python train.py --experts_per_token=6 --hidden_act="xielu" --normalize_top_k=true --routed_scale=2.5 --balance_loss=0.000444 --norm="layernorm" --tie_word_embeddings=false --optimizer="muon_variant" --batch_tokens=131072 --max_seq_len=256 --train_tokens=620400000 --max_steps=4734 --dataset="wikipedia_en"
Below are experts of layer 7 (counted from 0) of a mixture-of-experts language model. Rows are named up (a neuron's input weights, with its number) and show model dimensions 0-255. Each number is 500 + 25 x the weight over its row's rms, rounded and kept within 0 to 999. Numbers have three digits each.
Before each expert's rows: a language model's description of what the expert responds to. This comes from a sample of Wikipedia text that the model never trained on.

# expert 37
Latin name endings. Final pieces of Latinate genus, species and family names (-us, -ium, -idae, -ensis), plus endings of other foreign personal and place names.
up0:536498531519491482505494484474522495470466474508505500474514505494484495511488431504506506517523516552517476486507461545509491493521472484488535490505526492497461464495479472525494505477490481457501523529519479488511546497543426523479514541508510472551484450497500463560509464513526513491514480511474517496493460454505468479510528517524500504457513534514516491518470489488503494457466474493493525486563474523492521507550536527528529509511547489478518504487553463532505476530492523529543500475482527507484486486558479493492474516490508532496508535468521520518431525447505489475512476475479480524515483487531491503500499514469533486505550533519500495530515480529455518477513509492457482498503535498514504495519543486483507462501531487544496517503467486514491470532543497
up1:467493476487488531502494550484582466520518499456484503486464476538463519476465477505502491521514479506497526510507513466484498471487522543472517477475499515485505489480496480444472485492493499544518516527481487501493453460547479499478525545493512465499494514492499525515463488483514491468512497492494507463454512510517450514543456455497446457538525530485484465491464483497546483470503507505521488543492475487559450492518523509506464502485518515513513477519500522482555480490458503497499497528528510491478499521484490493485531458517496527520532509501486525533499480525482461473490492504532525513522500479526524460469533488495529520456503517497483501529503521558527493514497521472568490521480497461483471468503514493507474534480500524512485503479475500530495425526477527
up2:559519492491480495499473477525514501488520479509496541520524570508533481508493494482526517476442464544521489517505517480490477532492470474429491524506498556503482522463485512573488528488522487512520455514476491534512495497475534470510483508471492499465509473520511494513490477498500487504487489530542520541503486479472519444526516511503493486487504500473521508487464494500496511474493482544526527481504503529496517472504463522491505492522485501516506496485470490506485512468517465560511490468522508498508491448538461521472494490469549435525464535486519497551501491504474497481458488532518491482502482511436486512500522471447493489490510462532527479513471473491537480521458492495536496507503482508513535460515530505483530529538520504459517506498493500489564456513451490

# expert 16
Stat phrase connectors. Units and connecting words after numbers in sports statistics, like "receptions for", "with best figures", ft, yards, million, percent.
up1:511505472495485573508531530495511501515484554466556501524469459498491499529515538537475476525569464492523520470491488503487467527481514519486500527548488550450492513471528537502493499484452505479477510529492459513472468489458504507505506460594501517506501481482493510553532507512540513482532478500496517484477520536523483501475491511499464467550506509470512502505490495470445524500527456464468497490529511513495511442511509520469542549478482499493476506509477461513464490492475510450503485465492497514512473504503537520468484485472494479469494473480542486494525476488514510513495516537502486499502506480485483494502470475487513483473539554517502525498494503525507508475470527469530494458539515466507465514471505489523497474510474514478503470471486513532494484491483493
up2:530517520493514498522539473487500479539527515496481490502416533525507462515517507516504470487546464528443525476502486525467493488516517522489480521506524490533525490494527536493542476481497476518500510518475558502529490487513511515496502538467485488515486509489484507503491501518557485503501491488517476476498523538521420500538505535515497514491478513463496527477531503477490505521528496479529505493447485524490515512475494543485480493460506495517480511510564493516481506494574462475507505491530481524445498458487494468479481496473426534524483496510481447486519556523517521455517545524467510531467457500486485530482492495476520512491490495486512482487501509454504511477496486505491501563457503516531546480492512517535500526493498456492506485516472495492479489467523462
up3:499517500498525536499452483526502514495539536484485483503504468441515487523528524455567488469475506508504533462495502493546490509488495500505507507520521478550499539477505506507488548441524526514474522529461545496517501494522492494448544526515464474459527528493498528489493492486526466507496518471512511518472556478528446489461512471507509477487508494530492482518547485469500523514479493504526461507524511462497516469445472462469484483514499505521555487487473526472533500492511495528499480491549456482501494524468498472556488482499491463517491511503484527463461475521508512536483496457476502545492480477502504515513527451525510510519464557509446494517497503508526502524488541504511556512518507515537500485494463465520500487493501499511532505511501497529490485446478480

# expert 2
Field and role nouns. Nouns and suffixes for fields, roles and domains in running prose, such as historian, railway, nationalism, -ologist, social, artist.
up2:485540518526511508477501459481531500486508536531464505546524487521486490487529518452533502474546547518508474524533464487525492474475517459516428506523500511546488493497479458529563461543488515495449497500513508498502449486461546506541522502523525547511478500530492472508509480486509506481498484490463479482527514467564521520497447506501486519488500494464516513485496523480521554513482483497477471529483487517525444497512491482509504524468492485454525494492494507503475514509479497481484516507517502512478514517481458472484506529527482462478530501536496524525497499517482460503501495519485511545487533468511537544499514536489531459476484501500492491449498536491515504483468534474484517544493474521516516457501480477480489445485501503552509528540544518512508534510464499
up3:512476496522486553514458597509486523541448512524498497553507471491450520514567545477515503507486519528510485517485497478501486504508537531448510527534450508533503500506470452455491517483519478473482475534485522489545465527492527503520498440492510476540507476538516498523481515483492521520500518528504503494490503494494513519503454532496494527497526528453506463514484485485516510498479475519502515481501478502539519464498464510494504491519464487486501504516530496496482517447495484483502526491505473455467505522533477476486476530501544514512480534491477466485478531470492512477487507470457489530493520503507542488570487466526519482493493485510475498436487492513474486505499480492514523563507447507524485476516494448511500474498502537506477470523456489503518502477506494
up4:466484514463506498494512474466534488498517493461508489506508505513489509514537463523481482521473539532482475510507459499438523542484498506491483516542489503456472446500469528489492533517540474485493467477483487498501476501534527508463489533511519491514524523505499518491501525521493522513515507533457449439483525510543513498519505554507555472487495508506486517527509509495495481555502501495518486455489469518496525513475484515487500542481487511491487459496474445517472503508458509478502481511456532540474472492489519518486492513529507447513535540518469502510474518545549471537492485499440533517497539484473469497495516518460500485514512549467499491493521475471523508490488538490492509474457482515483491491540479486510509467496554415522531495530460495537512494508506531

# expert 59
Route numbers and quotes. Digits in road and route numbers (SR 4, I-410, Route 1), frequencies and event numbers, plus closing quotes, apostrophes, and Avenue or Street.
up0:531502513477494502496444530544500485503480541523474525455449504478450488489457464525489546466510509520524504507483549513464554507511492526521532492506483514509464476496509493509510504481467563505492507486490456494523522515515493490499460461508511486467506544554482527511546536497522514462511486501546521512498473509531509529483515498468481493489489472464493486479487512510509498517509459507540510484515508459515486489491521483533528506490496493461541540485506464469544495506520482526484496512524462484497513490525500479486538494517460536466480499511483481527463497484511544501492532487530483486513508518545521471457521450469494531486546473484483513488563516516526514464498487497505488542445566477494437526460479477494489503509475487494516521479489503531460495515502477
up1:476503472524510531502474461457466495481539497477484504492509520496525498471520517521517512506505495472475533482536496503530501539521527507506490477525517487552515479510504539482456495487529511497541478511478512494525503497482522519486468473489501468517467520495487551470495526516494500536525455501520520530539512482480483493491454483540524545469495472495527508471497485424499499471485488498490540495507493474502520503541540515512534471504500505472509452474528503513449492444552516497497553517473514520462515443506464489473448478521494554489487472514563523482528503502520496511522485492499492537494502515558482497531498452491497498475473506522538548490464534511503503523506441486469552518481494517483525483477491553532493499542473485464480491501482489533502500479527502
up2:484495518462484501493508525561493498494514496524519532498509514470510476459508498539480507490493474471546520475473488476513486506504524489519525442495465511484491521516507504508523494476522486470514510478488471454505503529473521545522538466478487531479520481510498513497504500518496529539513500520490500483511468527500483469573535474526530511519448516519523491460536515467524488532486477485513466460511472490504493515507505509510443499487461522502519494463514511531515517485501509543510457512481483501472538524524526469458526480557531526547463508454478479514476474524504523511530476489506473522505450483514472498518452441489517513509467529570534453492519526497483463463544495546512506489523499452484452461473542518493478481503487479483518481481499480502515499507538491

# expert 39
Category nouns after articles. Classifying nouns and adjectives after a, an, the in definition sentences, like is a railway station, a moth, a footballer, village.
up0:500507492465480549477511532523573485523500446489541513516489457508497478500507481511479443514514500466516513478488504482519473496488514501499514499473535497517485534490505466514473506481534453528442505511508513495494468494492479542488526463498521523488507532501490453499455479508449491493523531520477490456482516493535553510463500525458517530526494539516453588509497519446450485499491511497539462520504504520463495508505508464516498493474433500515477488510476457508516511487477510521504510523501507519497517500523545507508501494500485486482519433517537485490509471480514514515524497531460484483513512548510505492499508530486515561490476472495439536456503506489524488517515503530507504518490472482508448513549512488453509486501517490501517507487564510478486501501500490
up1:508488477486496548499488501551479500501476490485534512526522498511514484489486518481492477466519516438515528506537501527520558456498503533497484553501478502509475552473517453465516501489504429482489487537432493492531518528534494495531509511500475501478501468475490515488485549507471483487504477516523489512490467475468522517550532478497462525526450519493484525478515512463503494554508492496527506514523482496513431485503522490514507505484524516527499507508467503466472497515520481496520499476488489468472479518488494507541531543511480443497487553529517522499466525490510482510476534497479527490514527496497465467471492502539504533511506477528502508514458472503531526484553465521518500512509508500477473458487515495494492537506482517421532501445502508469520512558476529
up2:523474507539499505477495479472454505457439488494501511461513509478481506494518470475480505464535491488471549569493519507483515526501474525460480511457530507492542534512493516490497513523482528529477534495452511517495564507466473471489522492518503524523465475497460492498532507505496508469493488471496490478553529528470503441455515506463525514532524484545520506527503518507492475502500497504488505544498487533486480491471507486493531506490505485463495469513484518518438453516472469519530524497516477481510499520497505503502521524525505478503508525504493477490524499517476465507492478501540483506472498520515500533512488530515481485523518480515525548545522530515504451503477560522499489489452543473535488471556524524502520509495474472588502505522508485446513476504483466

# expert 8
Units and non-Latin bytes. Unit abbreviations after numbers (km, ft, kg, mi) and pieces inside tables, Roman numerals, and Thai, Cyrillic or Japanese byte fragments.
up0:498490512492489534495562515467521493508490478470498492500479492512464499489502531507478509496510531512497503514519491464517481457577536530514533548500545481461512504496460528516486519520511512518489575454511502523519495473479541516473495504525482515527517549482499489526474469510482476503512477483512485484503508513543486474516449484464470548519488501473514511479489495522487506511506477482472517455537502498525525524514468492503508440494494516501485543493494480507482533559555546458488459487453522450502531523490496503470476489506537516505517478512516522471515483540462477490523509510526481473473516519495504516504494520491430536514504537515463530450491529495490484499457495508454506478513475480480511476515532489495487545507463486519452523476498471540504491550512485
up1:512533520510487524522502482461490482505482487481466481518490499516451523531550514516493470512526499568480497503509514478521494468529496497494499490510535479535494509502530464511488501505487500495526508482519505542493478500475515517457502507518539528551520511469448471548491430477533556478484494500477485467495489459535521496502470506473485526498511563482535502550464528540505507506508532484451499518492491531519477515512527500491490495521501508554505504509499497534528474495509529500524511522513408517506488476487465501510471474508522488506528491504439495466454503497449459443525518481457473442509521532499527504512496453512501491512520504567498471482527482514482534478508521506492508539483469533493510495516508495515496448514504516503518501526457479482483507509523492
up2:467488515532503490506514496521533503487551489507465466500471527501472517547490468529461496482479496478475487473512442491552505481550513545481528476444550484468498503507528497523480513547464527533517476486526495510501498505496514504474489485515487519470508532472499471511501517526539474447480519503513501502493447474446538486460522543475434519518492492485520509521532476511461489548515524456487504503559496506486548523473529481484495509485511519528548503475482517462533533512506499462467446494517483450533500491441515486517510466511513511488506515497495508500554525504494502487456473512517494491525502526505492526489479456471526477522520489502485510506477471502490489500486494546508515487547535462552453503486505525506512486500508512498495542503519496513505512471487456

# expert 4
Leading digits of years. First digit of a number after a space or parenthesis, mostly years split as 1|832 or 2|011, plus table numbers and ISBNs.
up2:494530464465505518519499527463541499468516491467484485509494482492515480481500530529484482558487495524531476522550552522478444458476521473502517530525493503481542523429468516512562472491490538493475487477505488522525512518494501544500535477495455481528503519500526510449521466465529487510552494522471477504497512504521512498519474472497478529506495536506481499509466508501505469486524512466499499497499478535521496498525487487508516491514460509499478542458487521488504501505570444501502507491513493543521512490494516493521483506494529544516506508429530464481522511507452511510482470461467465518513484472497481509508535510520503490520538512502469518529520482528482514481466487525543509450485509460518492566496511472427501503488480526507477488518477493512506504451517487
up3:455498490487487531504471489487462507460518487495519505510542523530529531489469534500493471505493508479458496441529492540480527530506464451533528504476470468488516531504507434497493477499507512564460464544520476565459542471501541495539522473526533504477514458481545495509485483487459499529498485529512522542494481501513507476468483527501477535514527490513500546511470506503530548515496519474483467476544514473510484505536503504490523481527518518580510529489500468482496467501457481486509495492513502489513510493500487504503517450495487506469478510465453500476498477562510474500506508483549490518481532465521540485518503476464524489509522494514479478490488489524525443511492478504494474497507513535492520473495518559464485510508530481501500507527526508520499458509518500
up4:489484494527503520482469498496468504474476515471469502527507502501514494514484519503487486505493531505516498487479494499512464523540505501506540530472493534483500447448504494504468507466517485511483480480440522508473496483469520516564478509509466517522542493490496475510516526482455528507565514489559505510484529493522480491528539489488453509535539502495493490499505508524452513457514487496506496532502504508471518498485520548528499486475468486504499495495476488494496503533540496515436501501493455501515432541487497476527472512503483523528511538528506476442461504451545531463507517493511484499449479522498525488511509470506485475503543508474480447520520497495510493475473510557473553475509521489518506532517530534479468522522537563478564457502499510476529495513478480

# expert 32
Given names. First names of people, often after a list dash, colon or "by" and before a surname, such as John, Robert, Diana, Megan.
up0:511529497472444473513501460500524483511511502485499514506502501515469504497490499513480487517533459505464472486494493510519529489534461459503466448490512479519486543491495495475529509513474502513474508474489500486511502483496522567463487502507477563521514520539528497448491524520505488493513493574554485523547526518541495489547494509495466451455508501520491482475490499492502489481502499490517445518512469498527536474489503465487499482473451493590476485496476475518510528530541488502516499520511496503487511492519515482529522486524491479524491527510485478483502502522485499536484493474525473501508449482549499484486491480522499498547507424498479538511503470546445520459527471514484465494474490516484550557492501509521512486511459521539536475487466490525488491509492481
up1:482510511507503507513502565560511499508512520538511493493502489509474476516525540505517504546497537503443499514520529500527484506546508518491502461495535490486495500516508510457499539515472456495464544502473501512527550482536517516515493506480523489489484474489494515498485498473503501478454514478499523495454539460517481505494471579490489482538524466495502525480490499517518483527483506483497506472482500485485474513514466466466511457485443505529513508466504461504513523482456484444495509504521455524506471419466499501520513481488474510483489468525526478481495513509470513454493509532470487478510550451522549532546445522451511516496508482492481465506527473511505518469498494517497540479509459491512498497531456528529511489501489479482516484506512495524523493542559533
up2:516500510501489458518482516499488507494518473531547500541482502444523473466510481451498425503518480539496471505511523536488547511489519547498518531473495513498486499480532485495509462513508478520448485441488521483529540466446466535508503502479488513511505506467545499538511527496556469473502476469502497511529485539494474514496517496489527485502489488500505490460510470478521533502510508470465507505498541438495498499558504482527552532509532495498508519505470476485461488520505473507474565477538462496484501495524517501443537550500480480510482466544448530511491495499496461517513553503504501533496503508477470460482552503465517525482530533506464472475503505518524501482492528522505488489467494448490489507504511505477481516509505505487503481509513514543514477536519499

# expert 35
Foreign name word-middles. Middle and ending pieces of non-English personal and place names, often Slavic, Turkish or Iberian (Ishibashi, Bakambu, Alanyaspor, -kov).
up0:553486519545510496472499481475494463476518465540494475513478518511488507484458480485467506519532482505547485522502489498507474522458525511461506434505513507500503478468504468557530455500487469550512537474497534513507526476480541483496435522530476517526511509529484519519517557483581501492506500534521523539478486487534503502507466461484476511573546502435549515502483488505515497494507499516487499488503513517505516514530530504437530504526488503514513499492502527509488501521498471523457526498520476508475481499473483479509495527492528487507483518528518491505488504563508484541489461522499502513478506480498500486475507533468478477529512516542499524460487493476524508498512484508520487470526496508481503468520464469509514506470494458487442530531507502475473469531489447
up1:531542478543487498505518505476515531523511524526515474478499477499551512477537485480539508502491480525528513485514471529471468482530485503481518491508491520516452473502495482541464514516453433491494511470535478432467492516487541466485460497542524480494480485536470478542481523513479531543478494459531497484494509504488471500519466512510499514534493481521491526516490472492507533450479479497454504514499496468533534483472549502499476434496547495505462489454513465517522532487493524487501464458487455504472496460539522523510501525510486508544511478502497471493540489487496466494478469505493498533491495498509467479519542515511511491489555474497474469482535488481483520517541542492485502503473459530545523469519478490507493454505499507529545500504519488501533479492548509
up2:486548513479492532501482519487489460498525468507522504482485493496478481490526491508526488533492515474486478525515553524518469519499509495497482478486502515506470530518479509483506491463515500473488510510528471532505507525483524517486452447471495482533527484523439545526489503518489493480415501500511485519486497511506488510527486465486507544517429450475523497526498481475484501510503543507526505545495566484466504577544468451494503515491505517481484455490482471523491480527497520489470523514521496530545494510482478497536500504461472556474533499517481514458513458544519511507495475556500491471543530472507524516469491520512512483511514508462549502468495510518478537502511523481540474475533463491499540532481536495505508524508507495476455493466489511517492501486501454

# expert 18
Common concrete nouns. Common nouns after the, a or his in narrative text, such as role, song, line, window, street, word.
up3:500451514492511549486549528481505485517503487513492497525487515537513528486549469469539484497491487499490499495475466515520502460491508498519497518519492516476519496528449473507512540548458502467482469478481478512461465515471506517498495503478527507499530507454499491476512527512490468510476504423488512527523529511505492474504483501477529466472530499518462496464455513516524517467487544494515458480476468506525499515518538482484479531510478500453533469476509505499519479586519518524500458520508541501502522516499504515443569508491508473520504492501501486461526520526526491540518492472525526449539519502535504543510471491474502502515495474476505477454484496494495523456501449525513501482457503520483525524460473534514513434491517520513513488504531541539493520480503509
up4:504525485472510470513499508493477520482544497517487480493503485527463447506447477528488502509526521517457546487497460513510491495477481523512462497553474505485476534503516544496494522484526481524500497498504506502540498512492457521486536532491501554522513513503479537452499522482494535505470449520481539462486531503524528444517513498496487488476510488470499496552535483519526548518475538491526523514531528471478501504499500507519483507485481501482488502510509462508472501474478505537511505473494484518449518524536480472474475485514484508520498544506521508484529463519482440540442531516550536537476554522507514521491541460480505508519445533510535464501497509536487495497509494504565482491442521505524449479508489537512485464485531465521516492478497487501500484458506497
up5:469516518490485475533512511473532504514508501523501524509498482546501508501509545506480509500492492533534507500508486527530481475483520488543504510491480480492494430510508508522508489464478519499474515503488479512521465506501519484493464448491483525523478543512503463499497505469546491459475540524529525490510527503490517519494503463495451454555528514516480479500512508506510452503549472488526567498563534513499450483498468519533516446534526487479508538490518495510519500455484498474512514487471464499551508530507529490513507511458500488542488530501525474517503494509500528491496532532439490478494484457506511489548532515517514487453459483507468513503498498485484448532470488529491507499483505511502513434445541512504440497497462502550511497455477497474476524496520535

# expert 51
Titles and first names. First words or pieces of song titles and personal names in lists and tables, such as You, Me, Dave, Kevin, after pipes or quotes.
up1:480508513533510525500511489495511489461495543490499487494466536537499496487502493492467528543513496517512486492524512509498504466466542491486489505487529496472508479466550517542477500517528470502510483507538448511518462532515487528484479510536469440451515491511534479448535496463510483486499511524521472471481458509480493481533509470513514519500490494509534501481475475493483499507502524457484454523570504489532512528463499481488476528507484484499533501486500508458499487484525482499476455467526482486511474563516495509529519536507536494488494529504482541530491471507539517486504537521493515512522504497460514478480488527494476472514547548534512504428515494509493508504533496498501563518499486475520503551502513473519565470524479482461484492528489498494514556521490419
up2:507542493484476498508519467513503493496479507484530535504466520443536469503514486526481531527502503470498534484533508474512503501485518505502466481510496519525506464495511476471519497542543506475483516495545446516470469488478533496554498504511554478495516487515524480501472513475518537478491473491485552514486515518481479490468469532522516517478528533461540512460498518451520510502475495501475477523480512503486492507493506533487512516499525534514543544493467453501512472474482498470515441464516461506517461478551498522442474486471502483448542481527462488481504505502551436503514489488469487496497565465492465497512515499472547487524515497485492518469485507534483555504526493474529492499521460540562467501500535530496496474515525515509491505513497491474470470495512480
up3:501514527545530533493501523511497517519495467470449482513514473479477504484519481474519499489547486467508486518508511459482503522489547445479497468512539517502495490451482505454533534500540503481487487503501467501496516505466520524527489459511493490536510477492510509483492510460477537504491501502532507448456517434493516518499525471490505489499512482532545439488510525564433466477541527467466474480544544476484507528464496487491472482509495507484541496506482467513480543503486487453513460482514510467501515513465459495509470475494477513466490512506499501513455510536489508481456495512499493503527542542519553496505553492524487521501537502502446514525501509480522515514524495491509493495491473546504530517522562482499506542532498494487531495508510519484472534523484538

# expert 10
Sports table cells. Pipes, spaces and cell values inside sports and results tables, plus outcome words like Won, Loss and Nominated, and section dashes.
up1:502518507470510521519525464494438507481462532524496526481522493535500544496473506474503490490542466501510548517502517522522485498509537484489502507504511484492481507506444516504517443516499501493525505525481503486524487499529507495479430485464533495502492469523495508514506491489523479515507512484509519466497448530496595494525512519435483517528535505485521514509492470456480499529529471428491500506499511493486502495509507470487465500483513518497506515504497556552509501527451488506490454501454523520491504502483486468476510497534510532456499514473503534452501487478500538468522499506567501499508491510531489474534507524462507513490525476518492513445493532478511525482449535513497521528498482504497509559564477470514503467462532475488480480534527514473509499502508460
up2:502523531511504504520519487474557507511492539516525509466460504516491525497507483498505493488530507487501499498525504491481475454518510459501493484505495478542499483554539514488537474509506470486479505466517497468502482482509462494495515493529486527503450512503480504542449501526523514513491479536532444484512475509461496468477463509435499572500474454483499468520539525532517475481532537488540468518489482531505478507495528502461482441488523496515450528540527505444473508483534518562510443494448525457486457518506512496531460522468499510510485468498484507481513501511512510537496547498469496481497509466536497460498520532505485492521478489481506496489464507556522471483531516507486471478509510532475520498475504526485472514497466510518532525520527516471458514493534500
up3:463517482503497515500492505483493520539530504536456477529500472510475490547492486499522475476514498466478511497525490515473523496513491514466545521463492512514479588487494494517536525506461504482485554472503468519466483477464502488502503534503503487507496495489435485499502499492507531437512520516515487494512510502496503529500457532536513499524493486512571457499494485478500494466471500484516473491500446542455478516520537532507519501512479475466488500525528501490521518463496528527532512523475519514495506523533504510531496509532514480514503520474520486515492527455471470532522486467556489503482456487464451461488531459542481515485517479479505503549527495538534486491475510500509520488490553479520428520494520491504526461538522543539502477516516513520495471473512457

# expert 15
Ordinals and rankings. Ordinal and superlative words in sports and competition text, such as second, third, final, largest, plus -th suffixes and line breaks.
up0:503507480491490521492470526502465521488490511503503483501518521533484503471486495499511470488537488505501568515461492483486505504494505507548491495458528547531510486536565481520481514508449525500502482506538513431473533521511536499487464486510505518501481494511467485498497539497514524482481462502488482509508494516497499513495482500495523519531492512505484492515539521520470513528530497480475514491498496504519569489518465567471467498462524545508450462516517464515537516498490481468489459489461521426469489453475487533504519524510534473524513489584476500553489508463514567517495514534537497510525505543486523500474516519481495497454466474491470541500509501508484483503492501486513481451485479499541508498499465556464471476467501479522479490485494510483476497509525496
up1:477525515488502502482505481507487524540530515492503480520491521489488472518529529488520494475519539512506512465531482472543485468533507513493529510451490516464487515511461473508520514518527483474511531525472461489511522501498493488555491437481475491480497510492504550508536523517470490533542486443510542513482537446472517477516496458482528466505485496488502535477546504508486465497481542483501513525506478457494489470488478527516487514483504516482476497540504507448513486513507472481485452479472498500494475491534524463535547481480532458508490515476510502479478453523512557490535534528482549473483502492474499496434520499490509509510508527473507510516458467562521466453503486455487493467528506488509514496547448482503517518507532480541511499466508492527516474526457489
up2:511502528481485489506484490473482488509485544491500542518499512535488478481470523511514456466548489486497486473495478489517468484532514547490511526481529465480498470527512517490500518524486483431499534512490514495519466490513520473516489491511471551481527478485499472505525478538560503515463492466502463546539521477514469519504490502514502484505471482499483488505498489529500506506495522515516465493481460511485504514471567531490485495480465538481552479482500526516486493522490452499467491510466476507528433495495500488471495507491480536513507478488500517502476491542494549470476466486525492531525453476492473540533455535517519508526483539522535518459549503508450479469518496486488481509519456549501530500504502464509494480470538496545492467554530506461450454495467520